From a checkpoint of a small mixture-of-experts model trained on Wikipedia: vocabulary 16384.
Below are experts of layer 5 (counted from 0) of a mixture-of-experts language model. Rows are named router (the router's row for the expert), gate (a neuron's input weights, with its number), up (a neuron's input weights, with its number) and show model dimensions 0-255. Each number is 128 + 32 x the weight over its row's rms, rounded and kept within 0 to 255. Numbers have three digits each.
Before each expert's rows: "gets" lists some tokens that make up at least twice as much of what it gets as of all text. This comes from a sample of Wikipedia text that the model never trained on. Tokens count by the router's weight.

# expert 50
gets: " of", " to", " for", " by", " with", " from"
router:166114166082152160179141133146161183099080138096156121122168134163179132130123144127097149109157123121004089187064077135143181145141117122149102125144069119101099136103168214124168120128154166114124149046118157126103168131158094126111135105192097159095146135146146187130109110175153122148146167180093180134139155137146140148157170145200113071099120143131076099118130113165119159139085092126128149117057098147114121121123115132144095166108150132093123119101088099139181127175135130107160167100158096145115185136101086180159179106156056082152129081106129134118132135133127087129188119116110086119152145159147159126131087087079112079175134119146135156199165141163148145093082104151127178129126060095157138094136141102090197091128144088080042121095160140121129154084125138
gate1:175110096179019175128145158098136138141172125156073150119137067133156126114114184144111107066082105138159133160144116150135171138103162075118086165153115127114159154148139128104124154126092096130081145132077157165137108163175121169106061116146135101147146143087131080133124113116111122145155094106115063104095182088161056090190087163163123135111093099127083113143122180155112146158156092123137110102156122108121129139082154179117110149204132095134087080178166160134121145176124115142093186113119122170139143171187160078124114118104124079100117128116170123168157117119153147117166159086205130133088109109162123114128158132143179136114194099111087112102119125171116137151213152098043127128145148093114105129144111207130103079135127117039135125116147146105045133143069172
up1:197149115124082158167078083123117162138150133183129160063138129167141140145079097127188164160138171173154204130130132179145129124126096068104078211155138146116185162151111130119155138113123117149098133163112167112122137125139102073065143137131108133179138124077147128079143189169101138121150072099108121091123166166130085066155039142154127134079124090141139109130138098128089171162115106138131126131164063101141117092107117152114131144112183142079151126172146131097137174163122130134119123065090109143074117143169136148107106160162110144161106136074173159128119190156106182173170107075141131057112090143121098144129170100073168106097119104113125106140147114159114120168171161111089131158085143134156032151169121197137060118124106149081125108155135115144093137132069206

# expert 53
gets: "1", "2", "3", "0", "4", "5"
router:105114126142113144164125145156078102096136155174149099172059151127150163122188096177093083158150148147180135173126124179151163072131089169169115074106107161175147101096118154135129118110189091139177163165110122101068107175139110089113079143154137125114086095148119110115124128080105103083139113174152124107191145144101049121120131140138119150122104109089133149099113178153209119145149110162155133164105103112120154130168110127118159066124121075151096068112181098120203160129102135119145117160169073124089140109107170125132116129120171101061083056128167177153102114191146159185161101070155095112133092090141069087126123127089110174076116116169106150143143070165163118154171155099090137098169100120098206081161141129157183150118088130113139146153135094115085100191101126
gate0:092150135172183180171083181147160123118215072115082145103125151143154198138135089136129139133086114156132141174156130141137187123083136145083096142132124129164083160123195124121119115119147158143107089062111118136098169103188144167116129147155126100097127048096162074166145141137119091089130125110105105095147156107145123148114084150137114067021109112152137147163116119127129152114110082093164207097113167201127127104107161097129178097124159109080141136131093126111193144145106193173064119104091082183165120149085177148135167096158084104124138088149119150163100104135159091121157083153092122135198122136130130097191195137152115098129137149083099170155109158132096089084074134115137122115144110065108137123143078059117171136155113129116142133177152154156103178106133150
up0:083148172137172191174071196142144145114203077120088134106121175114148156181101088144160116155083120154138125187138145169140188117120085149073104140133125148134119134101196147145147119113135113126124104063108094131128159117123177167143130140172155106127112080095109113138122153115093081083119144133140079101163141088204129154080115144120116093032084097109135107140126103131117123116127064091192190151108177191139122122132133157159147094119180158090115124129157138127156112146139185166066115125107078150165155085084173175183191064174087103140129083134134169086120147132109117083186076108121132110126181133101143079180168136154124109137120155106128148097095141145114068113112091091143099109139106115116100118165069079126121123167171168137152178173154136134082149083175108

# expert 34
gets: "T", "N", "S", "R", "U", "O"
router:113200125130105048111105150117164091114165086172125170081174083128143174088117079070091056156147138079108156193132116122159102144171110176118119115139112144165131072107171160099126121131085134120174101146136151160135155091126136110131146151161127140105139074076135124071168154065128170077117119128118136189107158090141135132176113152116134169083147148144091133170108051107178149127133130185118098144075165148144078177070093161143105065136168094158119162152135130121177090112095123111059097152129144121173140135110109155106103114156124107117139140182113159121117117137131154050150185113144120121128144154174125057104195105159119120103176121128134100049167104176138090090100106103157079083177197171144119082144135133151135090150115191146178154092086095153144121128143131
gate0:110137161142107168138146133088105136122124065122109137132180091108096126174110135149111093170176128107118072132126086129136102143181082142133101143169165142088132110122108128152143139179139063168226161145145156136118061138098174126120183133153107147147156149168086109092128118133160173112132102102105092103170163119210111125141135093144131139131112136043158098128137083163142094128192078113151129113138142113123140132100182079084153148156102151097161111043048133170129134110116094167154148090089047123149154169106148119173150127160207097175115162133141138092125125138155165080112136167112059077119138119125146159135126212199171121038118146165034123122142111098124094121141145166100103122152135109109130140128173119117070153165159135134177174121114124142113151101138064
up0:148143125130136108112103088083151122093132169128157134123086114129132107096140114102149153053103112202141142139131115126132138075091147118137147115101113123136115115144182085075119136081116190122083060144096133085123184100197103157115070105136074109071088153108170119141120158122108075131174153111093151108132117123098129094087145163106141167148151164175108100073148156121131158101050163184105123120105135150164159114138075141131166150094142127148103188155224079080154143123147144094112096168162174121100108094163114086125125140077061124095172107091138122137109164137133114148126120119203187168173130156118144113131124057066091119156150136091173103187111203149132116141149085064134138132113120186152113104142121152153201132112168087127079067131147096107142087117109212

# expert 62
gets: " ", "–", "–‍"
router:121090138150116172134121104155123155136154139134145081065114084156086134093087113118096116160112151125175028147133116129090143105133137147146129136101104112155110207067173177143155167154105167141121078074144092126135119160165098130137094075166123100166120089175110108125140160153153092115089133082175167101092138109080034122125104057147121172134096144134173133105092106116126069187198085105139156092142162136140147083111118160129053097106161107126200107091085091112103124150152177138117172152134120159171209164135142153145167105142148175139096111153117077173154132102161118098114085093122123189124137088122133098078164139086089138140168079117119106163132137169143135074167117115131155104126169153145169125113195114089135182080158120147159124092145149074195190111130127
gate1:147085198100180113128079126160145156138135144131119132107135148110140113073166153127100106149110130069145093141124103119136160125156081135109124125110098189154124136120126126140110154135097126136124134085152134113106145129128158091075128083166171143110182116159161103117059105130174148045116168113128161059140107059077164167124134154058136101153110133106087139170101184154131175126119107123119088165084117109098073140161126143166144137114104134149143204174130143076147090156173109150121091136111120165138068136190126081167100128151171105131097092202094133120127110134134131138072096144125155106099130191182138153185064157140042133129113122188167089106171175108205139166105101121075132167200107139128126087114081122124159136101133075074128083173158100117118093210164157
up1:116165061159090084087154127123118193127118096137170160126149110071095128161076111137082187135135125154109137135133110140131142118076132120172169140088139125130182140171137141134201075164117113160134142144107065153147144110114097170184160136081073060132063163090137161153143112106141078108084096121111127174105119169179163127174126138149109144115124150136102131158161083131118144120156143165171125157086125174191190106132139088104123144142194154101157096142087130101077135111125138142158136117113113106171098120059102181147100137127085092099178163117138135152086117054150137058189174114138118124174186089135135080128133108075135097093166079144127167137109098128103104136108146085162107140064179137059124163127184177114114059055116121146127155096081111114138136117050124

# expert 35
gets: " not", " a", " it", " year", "ly", "5"
router:118127128164115121157140205139150070150114107065161111138167088140131119122119121105143117097090113134157186107128146059158064155070098130134151111094161177149089124187100097118157118114118123153096109177120156082135129108084108104134094164167142133086114155054158081116110137123166127170126135150039097094149145154119167083186127161080119144163112108059146176121168118157151094166120105112138101112168139096121044134132124156165173105070162147071086156119116128129147077132185183107107114135128114164141079144124158165147106150076160141112118139126122171107156162144112159156108164170129126120089128146098126124111118107143104112171044131115050083110087150121163156158184181093183080136177167146155075090204138139172086147153113145154194150133075160145087109103097153
gate0:159125135156149136144137104111169158106168112172140088151172071149155137096178106158147057131093158133134128177175149137109177189097154122141150141107151069108151116166111173150098070120126093151151097133113109174125113164079149152068119146052211113121083146195134170122117106115118129119113143118092153139135104119177071116164141123150090128121151146167167172162084144105104175047172096066095121138155197093079105125190145219083148154131129136095126140091111177125112181143095151152152137154152081083130138105105108157142126087175127106113167155150093097122066108128142122064141128079147179182143096120146154141077195084096150127114148141119116179165141146047160149116109120169122110145203155091088107112157097095110140094148106156141125161137171169124154138153175141
up0:136115107099120141063078112196100084098117123081114128067163128105110179153078191098127139144178094128140148106089134090135116079174087128171136125178112156142075158097183163165136116157156112114139159099114112102155140130141157148157116148149035106116164132080143052120147087175165125148097122088181071141105166089106204166124146162050201152091069164083104114097135102196122118177116112183153104121098073182150161134058134076120143119089140135188147155150173085155201096143112098122121119114116128151142180163169152136161149134103102120166095059122118127130156120176084102158112150163108129126136099105100118129156066189136114108111141068139111097100150139163125106118122143095134155102098089152116164133151076163166089127129116115095138101108101088128101121143087103

# expert 0
gets: " ", ".", " The", " It", "25", "2"
router:106123137164107123149131192145164081146109129068171123142158105144137159139132127100140135090093107121156177125146142093148056148070118104152157114120167134129129120185089093123161105113117124171105108177118162086121129090074116104136088175141146119096113160065127064139115129133162132163129138154043092068141156151118170088172142141082143155162109142077153159109178112175159099154134120113136092124176124112141055119131121165178178129073144149092093154097114123139142089134191185100103104131142108161149100125142161171147112141063151147114130144135139188106158143157121164126107164176138115113089161154098130127096122117139112109183050110095062079109067152134169170157183188106185083145181167163150098066211131158171071159138123134160197143126069157141097113106107159
gate2:147105114173134136099113162149122117117126126175070102151133126163090132175097125118097147098170153103176173154127166119102121112143166136095143131169104099174104130145172160086115177140106139117181148100085089101149125143131127152087193120162081106136094140187135117136177072135114077100087100201122097229145151142140131092115069091207121125131156121154178148127137125097093137147084138146166122155063152129142165101096034107132129120113118190155127201131115127112172128125103097123139121162107118062155142080119126101110135136145151136170095124070156130119168126087088131069143073117127122125165097100206189120165093101083109160092110127151126151178183079148125090115085096091137067082088146048092174156076171142139131116140175138170155144136168086105174149158106120
up2:142136116146164135098148121139079166074120207122094095116158121095106159147085122116153145112185115101107113113183090109056108190115161152066124189113106091170081104086118125093110146112068132113183080103154139113151160101130172146140154098167122143088085075212128103091195131123140153117103096156140123131149150112130150110146068101114174105164152131140154076116110150059125146171093160200102194157090134102152113118103095064134115116196172161142129152142123179145129071109133166134135128142132190108151115106164124147173157127099125102169122185150196170108158103079138067157141102130129089169118184159153186130113146112078082172131089102137147112114150129153091113093062091154136108157145157109088114162089157069142087165194146147101138097101159173141145135151132152

# expert 8
gets: " ", "–", " his", "20", " her", " be"
router:111129139164114131166121198138171102143113105067165135146169086164145145134129142111152138100090095115169181116141141068153061139056118123145146117099150146142120128173100090124168104117120131157100096188115164109126128104081111099122118173160136140080135148071128067110120126133153131170124141162065095081138154164123167092177119146089148134146102132076155180111179116173149092160133093094122097127173140106124047125132109161176168117078143135080094147121111126144147082132198158093099132146116123150161089132117168146140118149067144154121132163133133176112152146150117173134129185162148117120080160147101109110102097102133101090175044121076057086122080174148168171150171188111174093129157158155160094084212142158173057143153114144150200161116081145130078118103093178
gate0:130113072127148072138087072120183061087183136147156113157119100101091155076109156162180118148120172180103107194156127165154114091124110113115179155163112098111178157156131123120129120166119125089101096125128110139176137109138030084163147123103124092084106069070109115093122092166061107119149111109161153117146159143155127203169094131155164111098170167119118138042126130085157169144163154164135147105076137171149102103097113110111120114119114123137124143180124127124107099135194060142134162117139136140175092127129104157115161106093098146116133092152096119103142132189068079102187141165105147098144156074198165076088111153051153111128148110147140148108119185219122147118191099187152124136129150157107153211098121161168137102131090116137113136108147108113140145123178130
up0:129122111085211114107021057136164102113158101161110105165155137170146141100115158146188152145169192156092171142104110207108133129165168120119110130152119039122174130189107110166097125159118124074105108113102113177185135115150051118162146175064173112140108149067123118047159099111119152133118118098080080101099149148138160186185048131219140109136139129112114119120116118087145093145162166154139110117052109153159136155081120083118123058124153122116075139176097148123089141111142080118174145128129113132164103105077122130139164126106140162131137125164087098135144124188125081139191123166104151179114101104132162131114092117098144110136123133101160145077081191159122124118146109184141124135161161145126138174120138142168142090145140150156121175141136133126104126071139137

# expert 41
gets: "c", "r", "f", "s", "l", "p"
router:098080116089165094133197153087111152117159120181116129110102105106114147052096165144086195233092200098143094135143161182154127066113101146149115167104151173132116106085130101096165057122170080119141163143154142083100135113131107173145140063132093136104068122118114135175146096118161079126140158194208165137103073136146141179116138109112135108094145085141179067133118128057161126135084137147104153082124116117127143138140080118090135139147157118196114106101093146114101130114092075131130143101084072110127100188158181100121142109149142110098148064164158155104138102157101119147115163099151045165177158123139102095140099153170141153149144122108076106135147147081120105158121093169153125152105081145107103158147116175095182124184083127086116088081155133105135168113149115
gate0:132161082066165095156155142225128082099116084160131104112143128077144081154103176132107096119131144142139135141099129163135183076119176089125162144115094135192140174117120110058126123105117122112187080081108126108108137120124133125150083110116134142157084107134175186107151118089105153115205127200143141137078125106131122119122176125106149176191109048126098102155104170135124158160087096124111107122119120137175145160168095144143111102131149175180156117128181158143141142164115119156136113138121133162143110102135135146090131105103061167158225110109107102180097145142123112187180103078129124186098123070123115079109117197132151137150113155221167160081097175140099091077109167077154115133135137064072114142103113090135125102139168120110147063121063103156138137150161091
up0:100054109129108112133122129144143143132162108086093140123177165103148110117108112065097125072100109130111079187079087163167089141148130128088146141144081081069128126096103079101146148137097114101093186204152174109098121150134129093142154177168143150125129190131163098119153199112122109092163141126127110080160083135122121146135164138138140058102157156116155072080138174123077081075141156131147095162124088146128153159196137129047150140133145082119115131130168108119149121078114167109104159111080147045118064133168146057134108151096090128132051152133086112112121086162158096070110161148151140111165157111120089099084165101155097136134103085126166069136136141092140208130109123149060110169170081089171174096107090100125159125115126185093159095113139126092138129130158167

# expert 59
gets: " ", "20", "\n", " father", " d", "2"
router:104129158140124121150135199144158091137112109046155114149157081148137136139131117100139134109107105115166184124119133062138061152058090142142136123111147155136113122180108082123163088127105134166107097176111162072107121085067102108127091176150134130082138155056147080113139131122144132176107132141061104080133162136106169111181131153080134149141092138066151166130175101169166107164121090109135093123165134095141058122117139154159175101087155153085116160119109116127137085137201168103105123153129127171151098130129156163143114139059145157103137183129138167106158150167105170142116172170134133112080164154094131118107124109149096121179041128099063075121071161139158163170168177097161093152174178175152095084195146157179086162166109147145192145136095159158093134112103177
gate1:207127095163119113129148091135143149147124105168112153164123132161142162129176068052088134156153123117147127115176168161100166110178131116182126181153093172173127141184119175136092126123135112128135117150150096115156163048135134126111186162118141162064139095089126111077126058140132109101151093125150098104114111128066130140145094174115131132190105119112120123126146107132167114158135177121097115126088150146140158122079141150110090017118121158145117119109120099100093014046127085124163171132169152086104097140155173090117116105157130125093230097132156146089136157149150100071117101155119114113193154164189138136153151144133080111069151131080175118192142142148173150094108098129167175116099083144083082133106149117124105117101171108093092147152129124092096114090159097
up1:128180122117104162101153082129150122092140117125183222113135093055149163114097213187087090110115131136131092128063136150129082154088124123071115138175146072173162102098131173122200136067101114136134143168127173116167101140136141151088074132128075103139074144131155180159125195123140148124075108033126196102104119132123124112088133095150149133166137142097094104190081162059090132171161111139112167139163117119138133117113161111111177155152144120069177142158142115139101123128113132128110101112092076153174125109109082144140061117103152125128096129081141158137136072062084135193164164150127192157108117097095099140125146170118104119105098127211121067087117171147106128137085146103099123125126114100140133120118074112106147102126077114120113079102181171149170141147099127

# expert 29
gets: " ", " the", "|", " that", " a", " The"
router:108104145156113126143133203144154090125125112061161110143168073140131136155124130098153118112095105124156173129134143083145067145056115123157147128100152133135114133186101091119171094108125137165117103177121167088114135098089093110126101189142145130081140151079128079136114131135162124181136122163060101083127156137116172086190129157086131140137114122065149178118183111179167095177110105094144087146175143107147067138144116152172172103073137158077103169112113138148133100133172173103113114144110121163169092131132162143144104148079142144115140174133148158113150140152125157152115192148151116098072161162117127133119103104141129112190057119106049080111077157120165181166191191100189102156178157147158068088216144159174092143141117150161205148125079156130095121107097170
gate1:110121127077180133169111181152114182146129103129121163159163132160119155118172100170159153174175151111091149085084177060103145103143105042111151175167093129089183103126140130149171173093189142115108142097145136214167147162103083170135141151127123120097136141126069128141176133160099165134125143151181104143139113147144109190111120187129160086140136101121108121078069140096160105127099104132124174139106104170172180221167134128165159139135186132091134137157182157095118118146122146076107175139082084097070111090114140143081184180201142110153125126137092083122127071173135071090116081125096093134123156110093157123096127153161127182114158124160187160145118152108095116121131085160129177132144138123108096099106071101124144095124071119171177129103137168156126169083144174
up1:163138171110111091114115192101171174085097117098164170101130130081189136159125127161094127081144114108124185156146146142091139107085112201094192120078169110189131125114139107092147089151128198137146126107160105096124102098139157127090147148120163139113148103134153187158161128158172159195147144115134098151134150123137130120159129100117133125162146169057144160128121098103128146107219124179134120134130166143113112083075132159076104136137098148174093125080138141109085157104077120108136136220138161125113143142090112163126084100116129122130073133161101131106129136150160114078139143107168186139137165089142054110162111223096100102154146126200137108121067186101131151080132155154127174110136147072136197133095150114137140139190027119100126098171102137153140088181076100

# expert 9
gets: " the", " a", "'s", " The", " his", " an"
router:118116160144170142126105148099097131120174083156102116094156187084158102133105152130143112159143154155154100152143096126132154132127168154103122092149122106168093176165148133150129138137160113159080073052169065126128121159204194137099146143077100164158100108166058160177129074136088158143131093138091115111168104079129110107099136132129153136165111131115108118092157108127097170176182134158118119176112103117151170144162142059099108184116101167109096106136101071133085177157071054116159094088135147183108106107127175089071169124194108076149124173162111163184139105135162108131146089166161144133105153171134166105119146152093081144151218081106069138155151155080094125076112126154089155133101107148129139129142196102099118168137148118148121090132187132172070145126187073
gate1:176176145072109103163146140121189087174098114144174195100076083077136164120088110167121130174175110137159113156104141100060170080162077084150124101153064126154130135151172103103123093138116140125156115151171089139163101109141166126156187165119072071127142121156165073143110160138131144130149068128077098103116114164139078072099056086188135182133138144149123090144167059107134153096135190062108111132146107068102119168084095147136125170145106125079163150081099210121100149131115153092112109070134161162114145120118114172130136166126153132165132138198153089133155082067170097126102110145100145134157124114110122116110136128133138145119160119123091120117142070161152162103129182133075067180114108110128119190146122083202088148129161128196138155131113132121113167129151111
up1:145088207120196122069132146184172163128170104147143156102188094160106150086132074122150134130173133134099112195098100102132167072099120101118107092119143126113058050145124170184129101152165102113163157107137147136165165101077091131122133147141158145140158086109107071082140127183126126166138074102122151117114085123103105095123145150144163178102133119095079132133161108129031084181080127114197161080105117136073135156080156119172159152195111111135112122201142140162088115156170156142164181088168116165107136173141122134082127098138124110131107079143098157182166123174124107114149084103181138152133080128137186184089080107186110131100124166189141141142122135147103084108164149112166099148134074196106098145150122141098125135127138099141066142137123130150133078128139159

# expert 63
gets: " the", "'s", " its", " a", " The", " his"
router:107115130169125127144132201151158081148118109079170110139173097149130151122121125096130123103091107123156181129141139077152042164052105123135157122096134144129129126194100087122167103117130115167098116179124144096111106086088123106140096183148137135100133150057135074096119146124166125166132132180037116090132142152123176099191120157086139150125096125071154162107173106182152108158130092115141099137174134105131056133151128149159176114067148130085092156104108132133133092127197183104104110128131117163160088140131149140144104151083145131143132188120114171088158145142113165144109182166149122139080163153121120135106085105151110087185051129099053090102079154125170175152171187105178080133178169172141088086204138150170088158142107132156184164128091155143097121100109169
gate2:146105161119167142153178040123081115154141113107113098160119133101079159092133121122149228132149118110085143089168110123171150124121104120125110072131096106158111125134091113145146122082147124136122179151098174182096165169118145183130112114119183143157145039149140086138108113107158120115106112098140092104169079135108083146105185159131148092100102102153123122144057136135080073119063143140128135201136149095194142101098154132130103129129163146109134151120144118164120147114123054123162161144097170180200101117155071135105134088140153086123115238192129156078072117145144149055170142163099121127143197069122109137123101165089175103094165104141136146131140102097139168156154131215128145088137139078151179155140093099154155144136096096117080101068142149135153137105142122
up2:144117152154126156107086106152116154089118160120201188110160141123191114084194139087152094198085112121110144167096101140102136096136140163117175202154118150067135144177147161128081065197160105141108117131178080125145149143136164106130068153166144124087207128090086104135149134151115080108110119163133150155111133141135125081162117108119141112136098119105129115143126101113137112093083127122063183081076108147090112191134099138161159120071118165145101153155144073133155065098147132189124172163083091069076144121106149090107149142136123109095150107070204072180120138159148098158114128116146120183161080097146161089120197081061123085137084115150097133174110065145134137131126118182138167095154150104116137119132154166119138071142128143086158146195118089123129129171142168

# expert 51
gets: " In", "In", " On", "On", " At", " As"
router:122140129198149094096142097146146147121176092089127096105164162181069141094170158104137158066068133166151187080095117111094109164115136089159141151132135159060121108129123142156167144131140112114108107149104140093134153146093165124142109071115133148074060122080134088135142139134132120190094114167129129096158211118065105141130079140110080120105139176146131162079103101111201178199098098124121131073137103151117082175148150071114190096149146162149072178067076129161122088138155105130192121175109141103127117130095053093144160092128107132086198124154114184169182141110120168108127171133121090115118181163155081133112078148118134113163080116118114104113122092207112098136128143163167132116134124072121188099132080146155124080120156154135085123146092100133094176152129135
gate0:152102152121074160110171067108143149185131059130143101143093161160114108089116201147112165176146226148125159125143128155138136103071114088129121122089089110128162074201109117082126157124150162095117112137167058130129101079103111103123138100092120102076133190125121148139141144130150132122089098142185096132172159084110164145087140159150105161134132128166130154163075147144156175180197177141086150136179102113147115137161117132122150132114122119081197105131083152194088133109138090128139139102066165076104124076122105160174105183134088166187118168167140132162168133102098105072079158081064133156127104118137120119083093112169139156116158108120118131169202102180134134138082122139113116084139087143166142089109124142096082127128146172195129090146184087093133119149175074
up0:126067149154176176157115182154180140082079166151097147117175167116117113101150085072108127160155073131133081171138116083083093158120101136144116118079077167094100177127139149182102095111146119144150163175128184175173126106114117125135089136150129184174118076146107124097051114105172118096123144081073152119205135120139163087155158108125078088089182063089186171133198106188103039108096141123188105132142125183097127160123149124152125165147181161121095133104151092120142085153165165166116112126126102123172117154131170135143103100157086150183087119097136092097130100152089122165158130143158166142111149198123157133122088161172133125131108111085153119141106148031141168082153111071146089141115143140154095151108137134135109115132094103081145111139108130148118184115145171

# expert 27
gets: " the", ",", " He", " She", " by", "|"
router:112133143161127117141138209143148100139127132043167129126178083154141141125115129109141124103116114130159165123111124075133067157055099111147148113093152166156115118167113086124164109123109140156107111167114156083100124073072102095136103180134143132092114156056125068129094129106147145162146129161056111080124121143137170083194123145091134140155104129064163175109180116175167085162108096101134102119175114105137040127142112154168162126078143147079092151118104131140146115120202182100115098140114126169153113119136165149147093155067129141118140170133137162117145137162118152133113194172154118115087151158084116125109101094132103103169052121098066081118061155126165175159187181093180084142174167166166088076197126155154079156145095138154181154128089150147106111112096167
gate1:106175179091129103126150121126130148172119122163126142127063108086109128104158160120040141136177142165153129158094114129112179066125159166142139080137118104198087186124163171100119104116092095084157195093157111111128056095142130121131158117152110151114131106170132151059170108165132093174152192144098109114171099105070128112143092156168075097117156130125071152131139125000076156091091114108150118060120072093120086087126130119100134129108081135141112148106111104088122135177110140151120158116097156081143162154121071191090151148192171127136160103102124095135123164141122102112145097137125148128118179134140129078123139089094162115094100065136103167139192136163125106085153119095172087083115104159110154149082184133141116127132074111134102161089100105169156152109135130
up1:077128132129168104125162068105098083086109070133111111168106136155137129126148163169082193070149131200182176136116163114101113128108141112103093124151107149115100118147091132169105083146072168106142142136138154090094160112109092181126145078142129143156134146120178107129119143144132075157155105154108131181194177161086135168192180141140091132159163166098106110180144140069133096030147145125118060091139040102122098123147123112135152087127086140139130096111155080127107131157109150202115121103111143085127106147111080154108072112127156160144097148070161123089155142141110152135133121147122208098139152106210123063143165112131170140061141111140106112196133150130162144191161112115139065125133095118132158160132174104108120156177112154179087136057154079081142132119157114

# expert 47
gets: " in", " on", ",", " into", " out", " North"
router:158076059129180095121137139105112115188122099103167127113057169112156066156169132146145131116105123081213111138195155130099136146130128175109136113163118158105156075181156120169165102115162191130151096059108168127152125103104126165118110133184153090156160115133028131170141148111155111109065133147115164099102096113153124111131050126139120076116161169171118158080143129120155125131128102074151119139120120163136116063135135117114122138151155136122116152092140173175094193134131114118093153133156109045131136087126095054164165097133117147107176115098106124201105159086069148047171131111100114202138167079099145147121112155127145157142153194150090109095125163117111139146115113148129161137146105164086125154138104117060205164107143109078117081166118135186141108118128106
gate0:142151154084117115131070109124108148081105072159092107171171104124091132034098119183076181187102101117150131184106099116141080106142175135114105100135182060110109165159167136108097088120148110155106156155070130089169152124138065155098120142147157119147115089121155170037158162181106133168090099149124081196111126067172099133131103071091142086106121124138149150137096132130105134070146101125132117097151168148090055096080167093111149091071113131129158165135166141121139193134196136189110125168124121084108119113135121118126192092127207081114132137123174169124187160099100169124181129111228143114154147138095156124132091135168131131043146168081133097169096110170160147138097135136103127142134131161092138110126134096145155111150133146133095129147154169128145126130132140
up0:104161079127142074148134117173108184148129135128106092150131102157087101041131113114070205138103121111121106180110105042064054089143109133120072106086224070102115153179165085092095084139116136134176165136088111104168123153050137153047157156097144125107099146126117119047153127186109119146113107167101131170084168082159094123147159071093127150153148116141101165133118137127131110089157113113086107127155138132085087107114138142134155125114103178170172166138203147109086148147153167162124111139144144124103168106142097133114101171155188095134136110135096146131141162097135144143163157105208132086151098127097171120129079139169119149065107130096126092093129144186156109110096093121124107103167157156067155144130160148173170097118133123128097151185171159157108132159137104

# expert 2
gets: " I", "I", " U", " II", "1", " he"
router:135106143100151132156128135128126128208137118108127135096153078101076166121211050099114129088164132130128111170073154100133165156116106073176136161059162176200139111141111119153124123104167147154178081186086178065133116110164150127151146155115142185140079141072108122132093120086158152121161124092074120143118187117129145088184112152110154166133157132129149143094189100144122139142104080143119103150152111091150109159129082178170179091031106164111139167092165138121116098132134135145154120092108166186116098113106143142143083153084152066080126115137132170101156161164098161127098127185129097128078097156083146070102128106123150047148113131119087086117070139097117150134161160100114103134142114186179126092192160145133115146175168105125188171120106114126140083074123177
gate0:161140130153104130155106141162136142129138143114128155089109147106169136113148163134071163133152126183157096151104090126077153159113219129109130095150130145168147124052130186116118126117148097092083138129081084088173219177164143105178135080123118122127106072113130138168177130176202117134119154134147149117107132113137175139113126115156144136146147129170133127148203104200133128153090117146163146092117111134103170139099075150102084079153143128079123143218188099108095159144133154079119174136118131134077104121111157131104095181171152101139127101090109097101101136059137093067093086084097140116172141108196168107076088151112083168122185123156142115086180137056171144098116138098041089099111151185119103168182194148150160109147132124144126144089103091097153106140134111
up0:097159131114136089096137113092153142136144123152156101174155149111133116134111098122116095108163130119134135132129192182130115115139094102158132148137148100096137152118089087119133205104074139129139143080182180159129075126161134116135087172203133127122133149127159103106067052089048181133119145158158068158129128108099090117122110174086141156067105134138071085075115171074074097109141141154106086160142129084160144171124200119123148127101142144152169092105142141172190126163141122184111142084161125143110071115101103134160160074090139124128145231112134140196131161166110160146174132091126111146132140177162096156162169137138159080105149116113172159172105144166043086121111095173162103101168123092143186098051110094168074145116118113097077133120122173120088167162129112

# expert 4
gets: " ", " was", " a", "3", "13", "4"
router:125125134161111128150125193152146087142122109064148129146169074155118135116140132086148133101095109117155164121137131069142063147075119116142158116104141151139119119172099091109160091134126122176107112182115159082133135105083118100133087171140139122087121157054141087148114132129167127174119119165058119096127154153135172086183138158089129119166105127073151153114178109175147094159119101104133099136170123107128038110129130137160160099079143134069100166112117121134144075131199172102117109167136122144170091137136160163152112152067150152104112159116145161102164150160126178129116160172169126114070156168094122109114106099138090105178053115086045078099076157141163169172186173106172086143179143165156089080204127160172063145134106142155204160136093153151097126116088182
gate1:085088186158077146132090145123084123049088147125126114127092134166111128135132112149050105140133144112117126144158168137131124137125175104133073103143084204113110146147074105075119125087129089154192136158138165198154181148071179146132104122085077144129144104129172145141123065138110156139096099113139137127175111079180092144129120179117131101109188131191055123117138144131128162133117123122115146168160190080150144168131123136153096130074126144155125136151137091098128135131127102104152127163127116149096174195132074131148104126122107138118160114135187116156117127084127115087106045136133116175084123069137138109107182176128097125127160166038166184156135080114160068172129082204143154187137109180132142122140163180148133101105186168109157141144159079189127120182179118
up1:126132113152139117121193078146125131088094100139142144156114143129147130149111134144145078108124085119163086163203137137131135116166132138163127121102107142070122101121139077111141106148129145127068184152175122151068107092157125149115149073136095179085092124131123159115128106164115136116041105098126125175121137139163162095152155117124090117149116128080132078112157069172172155179201108131160161105173124179118115156129144140147110077159125169149136156091119086132134137143081106079182126159160137096122145159123078131139068192100131136126180161137075129164159141111155078058145102164176149143079133147106122133208142103149125137151120069159113101095169099122120132115079060149114144119166119064114127101121159161187124200183045130118032135085177126174184103107053144